config = dict(
    n_layer=13,
    d_model=384,
    n_experts=40,
    experts_per_token=2,
    d_expert=160,
    d_shared_expert=128,
    activation='clamped_swiglu',
    moe_layers=[1, 2, 3, 4, 5, 6, 7, 8, 9, 10, 11, 12],
    n_empty_slots=5,
    router_score='softmax',
    normalize_top_k=True,
    routed_scale=1.41,
    balance_loss=0.000573,
    balance_bias=True,
    shared_expert_gate=True,
    init_std_router=0.011,
    lr_router=0.0015,
    n_head=3,
    n_kv_head=1,
    head_dim=128,
    vocab_size=32768,
    norm='layernorm',
    norm_place='pre',
    norm_eps=1e-05,
    positions='rope',
    rope_base=26900.0,
    rope_fraction=0.25,
    qk_norm=False,
    attn_scale=0.0884,
    tie_embeddings=False,
    parallel_block=False,
    init='normal',
    init_std_qkv=0.0243,
    init_std_o=0.00477,
    init_std_up=0.0243,
    init_std_down=0.00337,
    optimizer='muon_variant',
    lr=0.00954,
    lr_mult_o=2.0,
    lr_head=0.00766,
    grad_clip=0.5,
    warmup_steps=200,
    schedule='wsd',
    decay_fraction=0.659,
    decay_shape='linear',
    final_lr_fraction=0.0,
    batch_tokens=131072,
    seq_len=1024,
    doc_mask=True,
    train_tokens=1285000000,
    steps=9804,
    dataset='wikipedia_en',
)
Below are experts of layer 5 (counted from 0) of a mixture-of-experts language model. Rows are named router (the router's row for the expert), gate (a neuron's input weights, with its number), up (a neuron's input weights, with its number), down (a neuron's output weights, with its number) and show model dimensions 288-383. Each number is 200 + 30 x the weight over its row's rms, rounded and kept within 0 to 999.
Before each expert's rows: a language model's description of what the expert responds to. This comes from a sample of Wikipedia text that the model never trained on.

# expert 13
Prepositions like in, of, at, from after institutions or places, plus infobox labels like Born, Coordinates, Genus, Location.
router,197,217,205,206,190,208,140,209,201,235,222,182,190,179,176,228,190,242,264,158,177,209,225,194,210,251,191,228,216,182,265,159,258,174,230,197,183,213,224,262,195,206,150,230,232,226,162,270,169,201,164,222,257,218,209,183,161,174,182,176,173,227,222,207,220,191,193,201,222,279,227,188,175,209,149,261,197,168,195,181,174,194,169,164,182,244,204,223,206,192,204,216,256,247,235,182
gate3,216,179,177,200,185,225,240,200,227,168,209,233,178,200,230,211,156,186,125,203,192,182,215,260,211,173,217,191,155,188,174,206,182,184,151,205,183,217,203,193,196,208,164,196,141,177,174,220,254,168,251,210,196,188,155,224,205,226,235,225,208,197,198,206,178,214,205,221,156,191,189,218,248,205,166,143,225,191,206,138,198,201,218,172,199,201,175,183,251,211,215,204,206,275,196,217
up3,211,195,120,203,157,163,230,209,280,153,227,212,208,200,189,169,122,192,219,221,194,171,228,187,218,214,251,213,206,170,210,157,216,186,218,171,226,162,201,235,166,195,195,222,253,228,242,272,183,216,238,175,220,203,220,164,222,217,168,196,169,221,158,152,181,190,239,201,209,216,229,195,179,161,216,249,223,256,199,157,210,200,212,257,189,235,211,183,242,202,206,248,237,202,166,185
down3,240,208,163,178,221,237,148,208,161,205,163,194,222,149,150,203,218,239,217,203,245,203,234,175,140,226,208,242,224,278,247,158,227,217,268,211,215,190,220,197,200,204,194,171,206,186,259,164,172,165,188,186,199,203,194,192,174,148,223,219,194,219,220,169,246,210,181,171,227,149,203,163,181,184,251,201,192,175,156,237,211,210,228,246,192,204,223,234,171,229,175,187,153,160,256,210
gate4,197,156,223,193,239,237,193,207,203,184,199,174,201,264,241,156,205,179,216,229,228,219,234,199,242,238,272,240,205,209,202,212,249,173,184,242,203,182,205,195,251,261,176,182,130,219,204,215,198,199,204,187,205,200,152,172,188,254,211,199,180,186,181,201,193,196,198,190,237,192,237,262,229,201,168,182,163,193,213,200,224,242,232,187,200,222,202,204,195,200,196,223,186,187,202,164
up4,210,203,165,204,191,169,178,220,205,225,259,270,176,179,262,186,208,210,204,209,203,247,223,199,186,181,170,193,168,159,199,231,198,233,184,196,182,215,223,132,161,223,257,176,235,160,215,235,199,186,174,196,227,237,202,161,159,207,182,219,211,202,210,153,250,249,191,226,215,237,163,177,236,195,191,220,262,198,228,191,239,186,197,182,272,160,207,199,151,195,169,199,249,242,202,199
down4,186,178,221,224,235,229,196,295,174,197,276,129,220,209,178,181,240,205,128,246,204,162,200,210,200,191,146,217,185,190,162,225,155,258,221,242,214,189,172,209,220,225,202,226,274,167,228,208,218,211,195,201,185,189,171,147,245,187,185,165,211,264,177,174,196,228,191,157,173,237,193,200,177,155,257,172,225,140,211,226,158,195,196,173,222,217,149,153,167,252,214,203,218,224,239,150
gate5,131,170,215,241,198,250,183,223,255,179,202,211,184,229,222,256,203,179,210,180,211,210,174,241,166,216,176,206,198,140,185,191,203,202,195,170,149,162,181,145,175,215,232,212,211,175,238,196,165,259,197,158,218,198,198,222,218,152,179,157,218,214,212,176,230,185,229,206,200,203,197,218,216,156,197,168,189,221,171,178,188,207,198,225,244,198,223,169,218,223,254,233,183,237,207,140
up5,167,237,157,178,151,232,187,227,187,224,243,223,188,234,186,190,210,242,166,175,198,176,198,160,240,219,213,184,212,251,198,255,231,186,234,145,216,218,206,215,232,193,137,165,196,200,207,208,204,229,239,205,207,200,213,188,229,213,197,193,244,201,225,202,176,192,138,291,130,216,209,207,198,218,189,222,208,240,226,210,154,200,199,212,192,177,170,173,175,190,222,165,187,240,178,191
down5,162,225,229,155,191,209,233,197,150,217,216,156,190,194,220,200,197,159,174,147,220,214,175,176,220,161,231,238,196,230,209,221,176,171,192,185,170,162,206,218,167,183,172,217,184,219,200,210,178,183,192,236,137,156,238,176,243,238,165,267,212,176,172,243,166,172,228,214,230,210,189,193,187,215,187,237,162,154,292,183,169,218,231,209,222,160,181,231,195,207,223,160,200,255,219,219

# expert 34
Prepositions and past participles completing passive or verb phrases after was/is/be, such as mistaken for, managed by, buried, approved.
router,214,247,195,201,200,195,150,186,189,221,232,185,189,219,207,191,142,176,212,189,211,227,173,228,141,156,164,198,189,184,180,138,207,202,178,181,223,190,231,293,226,183,210,201,250,156,219,172,166,168,258,187,211,212,154,149,186,263,196,229,167,214,222,239,184,166,216,195,234,158,215,198,224,259,196,155,212,158,218,185,181,197,195,220,209,114,241,213,155,242,199,225,198,203,230,213
gate3,177,224,229,164,174,219,204,198,193,139,157,188,195,228,246,217,200,147,155,139,157,198,229,208,234,221,204,243,254,187,263,214,190,188,196,174,190,275,166,195,197,255,186,210,191,186,172,239,220,197,217,206,184,192,207,180,192,219,207,208,211,209,169,189,219,234,173,202,189,241,222,186,195,139,180,199,180,224,207,251,198,167,238,183,198,191,156,229,168,226,174,210,171,219,174,205
up3,206,233,152,180,215,188,229,184,176,182,238,203,182,209,153,174,156,217,213,193,228,168,176,171,168,169,176,275,150,176,214,189,148,192,238,151,211,167,181,218,157,237,218,145,266,177,194,212,183,191,231,222,220,193,181,183,308,250,199,224,201,218,223,155,160,167,275,188,256,198,266,223,202,180,168,196,187,164,175,188,254,253,170,205,204,200,223,185,229,207,205,228,177,214,208,164
down3,174,224,183,196,165,167,176,183,202,207,173,167,204,160,199,164,227,205,162,205,231,173,207,181,198,221,204,161,163,220,189,238,164,250,144,201,159,188,205,210,148,201,194,225,233,218,215,153,169,180,205,210,201,234,155,227,223,198,222,183,198,236,226,184,208,231,216,211,240,194,239,184,221,186,261,173,201,204,201,213,223,153,187,222,245,195,219,189,229,183,194,228,220,178,189,166
gate4,173,160,245,221,214,172,187,174,220,214,249,195,220,164,234,183,142,274,236,236,220,237,208,187,194,194,201,219,216,208,181,131,95,228,199,199,245,162,225,262,261,213,177,172,229,210,129,149,182,234,194,225,164,244,209,201,175,212,187,204,250,243,202,205,213,193,227,242,168,195,230,204,215,201,200,240,206,199,188,219,191,192,199,133,186,171,188,167,164,209,153,188,244,203,143,187
up4,229,139,182,178,183,232,152,126,185,181,222,210,185,207,232,206,192,173,252,191,215,173,190,222,198,217,243,193,211,212,191,181,162,212,184,194,206,176,244,237,182,227,237,220,191,243,177,180,190,257,198,225,192,289,222,202,123,233,168,212,223,240,202,176,188,172,218,197,223,218,244,215,166,209,179,252,230,184,181,217,234,238,187,229,137,222,194,172,235,227,166,194,230,240,164,203
down4,200,172,265,252,196,220,138,211,185,197,254,180,195,212,138,155,158,205,221,287,169,257,214,249,175,154,262,215,170,218,208,205,195,241,198,239,238,204,155,153,183,195,143,214,178,209,187,162,192,174,238,243,241,210,166,184,189,175,209,208,189,203,193,195,238,154,160,200,212,185,119,212,198,254,178,152,207,206,208,205,198,172,202,202,197,194,216,224,157,241,177,238,141,163,240,203
gate5,184,179,229,157,231,164,160,216,191,203,202,199,227,201,185,200,213,153,169,179,235,171,159,133,176,156,178,198,223,204,207,214,193,163,136,169,202,271,144,217,213,240,246,208,228,202,250,194,248,216,196,212,232,198,215,221,192,173,112,200,154,213,204,179,172,200,224,230,187,169,208,203,206,173,213,198,182,198,187,190,204,195,202,216,247,190,181,198,185,206,241,240,218,243,149,222
up5,132,197,198,199,171,217,138,239,188,165,201,245,195,208,242,187,224,191,290,238,208,241,152,201,149,207,143,204,181,245,259,196,202,188,199,177,178,207,207,194,178,181,151,195,233,195,284,184,215,251,192,219,175,197,178,212,220,191,198,189,204,240,192,234,197,198,239,156,168,160,156,219,168,169,226,230,209,180,178,195,196,201,213,254,209,259,258,204,242,207,207,179,289,187,203,196
down5,198,159,222,219,190,190,177,195,186,235,191,282,191,178,257,191,195,179,238,191,196,271,181,267,208,190,189,233,159,209,131,179,185,186,226,221,212,193,196,197,194,189,183,220,211,196,238,140,193,236,206,185,224,205,125,193,201,227,170,216,240,233,164,185,186,222,122,232,207,205,228,217,245,155,238,210,212,245,253,266,256,219,206,200,164,227,238,203,194,192,214,226,204,171,171,221

# expert 17
Compass words in route or region names (South end, NFC East, Western) and movement or action verbs like took, returned, moved.
router,227,198,181,197,248,207,171,213,209,192,198,126,212,197,154,200,203,214,162,170,192,188,229,175,178,216,204,198,176,208,209,168,220,188,212,169,208,214,197,232,192,216,215,214,209,201,209,195,208,170,243,192,182,245,165,162,210,199,161,203,213,236,192,214,169,229,216,159,207,210,173,244,214,192,242,230,214,233,212,229,223,174,192,178,217,175,184,194,185,200,156,206,188,222,181,220
gate3,182,253,236,174,166,143,195,180,229,198,215,196,215,200,223,173,229,180,164,173,186,195,219,172,131,148,195,255,176,172,227,191,197,178,184,226,240,206,182,242,223,207,198,211,177,177,203,212,173,209,196,267,196,243,150,188,163,206,209,213,208,191,198,134,196,235,186,133,166,217,208,235,220,188,219,206,212,170,177,191,163,223,215,227,196,228,171,207,187,245,181,198,188,247,222,209
up3,165,184,223,157,226,164,184,176,121,164,198,186,213,246,174,227,202,265,202,242,180,246,175,195,216,222,223,205,199,146,219,223,189,199,252,196,115,158,141,205,198,204,205,196,179,197,192,188,276,177,203,165,165,164,223,213,164,175,171,182,251,192,215,247,226,180,260,163,271,184,217,200,241,197,210,200,187,169,185,199,216,263,233,233,208,235,167,166,224,221,163,249,78,237,194,233
down3,176,220,188,227,219,224,171,206,195,187,206,179,202,226,233,183,272,195,195,195,241,186,155,217,144,180,219,220,182,217,185,209,180,271,169,202,183,202,192,181,192,255,222,198,215,187,234,201,190,167,218,123,212,216,198,151,149,215,188,198,185,215,191,241,186,200,211,204,185,224,172,180,196,176,212,240,202,167,184,197,195,208,224,201,266,231,278,203,240,203,208,202,211,173,198,152
gate4,258,210,213,136,149,180,172,161,152,193,186,215,193,137,246,263,230,154,240,206,199,172,214,207,201,173,177,157,172,220,199,149,248,193,199,165,160,147,172,200,238,226,187,242,220,154,164,228,196,157,211,214,175,237,176,184,200,227,231,202,167,249,205,194,238,171,182,195,202,158,216,215,189,209,177,200,169,207,217,187,205,148,248,207,174,191,238,198,150,180,196,206,185,247,213,233
up4,215,211,157,198,168,193,270,169,146,247,188,219,261,203,168,210,157,208,218,197,181,173,147,158,218,203,172,247,241,201,202,208,187,173,136,223,229,172,184,180,195,227,192,162,156,165,221,219,141,207,152,235,201,263,217,185,185,186,218,212,227,211,213,222,166,202,188,211,168,249,183,122,181,251,147,230,254,152,199,179,150,185,164,142,188,193,178,177,214,182,225,211,267,149,270,118
down4,177,171,178,205,224,155,277,194,222,215,209,154,165,182,186,213,224,214,206,178,230,186,212,186,198,192,224,207,212,216,262,219,205,194,178,190,207,201,173,231,223,197,246,234,164,223,176,182,179,192,168,213,170,210,200,182,185,197,229,177,204,216,173,246,211,299,226,220,178,232,170,204,180,213,225,242,195,176,183,202,155,245,188,210,212,199,179,213,231,198,230,203,177,207,115,243
gate5,161,120,198,211,183,178,194,228,219,216,230,192,156,198,164,210,184,152,208,194,237,188,211,168,188,153,214,170,168,247,233,215,236,198,237,115,245,191,229,211,168,169,132,209,196,192,235,182,217,115,237,152,208,232,188,255,137,183,176,173,280,232,235,186,203,213,214,251,175,184,223,189,219,226,207,218,211,209,176,181,163,220,249,178,167,199,185,239,208,190,227,213,182,181,179,186
up5,202,220,201,192,175,206,219,190,193,259,207,177,102,249,187,196,170,281,235,186,200,151,173,182,211,222,201,161,180,206,161,212,175,219,194,199,211,165,257,156,177,216,204,185,189,159,168,202,245,246,241,207,195,217,216,242,203,231,240,191,214,211,201,201,204,179,275,194,203,190,161,200,165,192,211,223,228,190,199,198,254,185,180,180,185,187,257,198,196,231,218,197,210,209,191,220
down5,201,230,246,225,272,187,229,172,171,236,238,217,121,190,225,169,192,237,152,207,163,190,221,171,261,216,229,175,229,223,188,187,185,200,247,255,199,202,181,235,176,287,177,183,194,159,212,226,178,207,209,219,177,215,233,189,139,229,208,210,221,221,211,222,179,116,211,214,217,179,217,218,177,199,189,202,173,197,150,163,240,193,154,162,233,199,220,174,192,234,224,166,210,176,181,215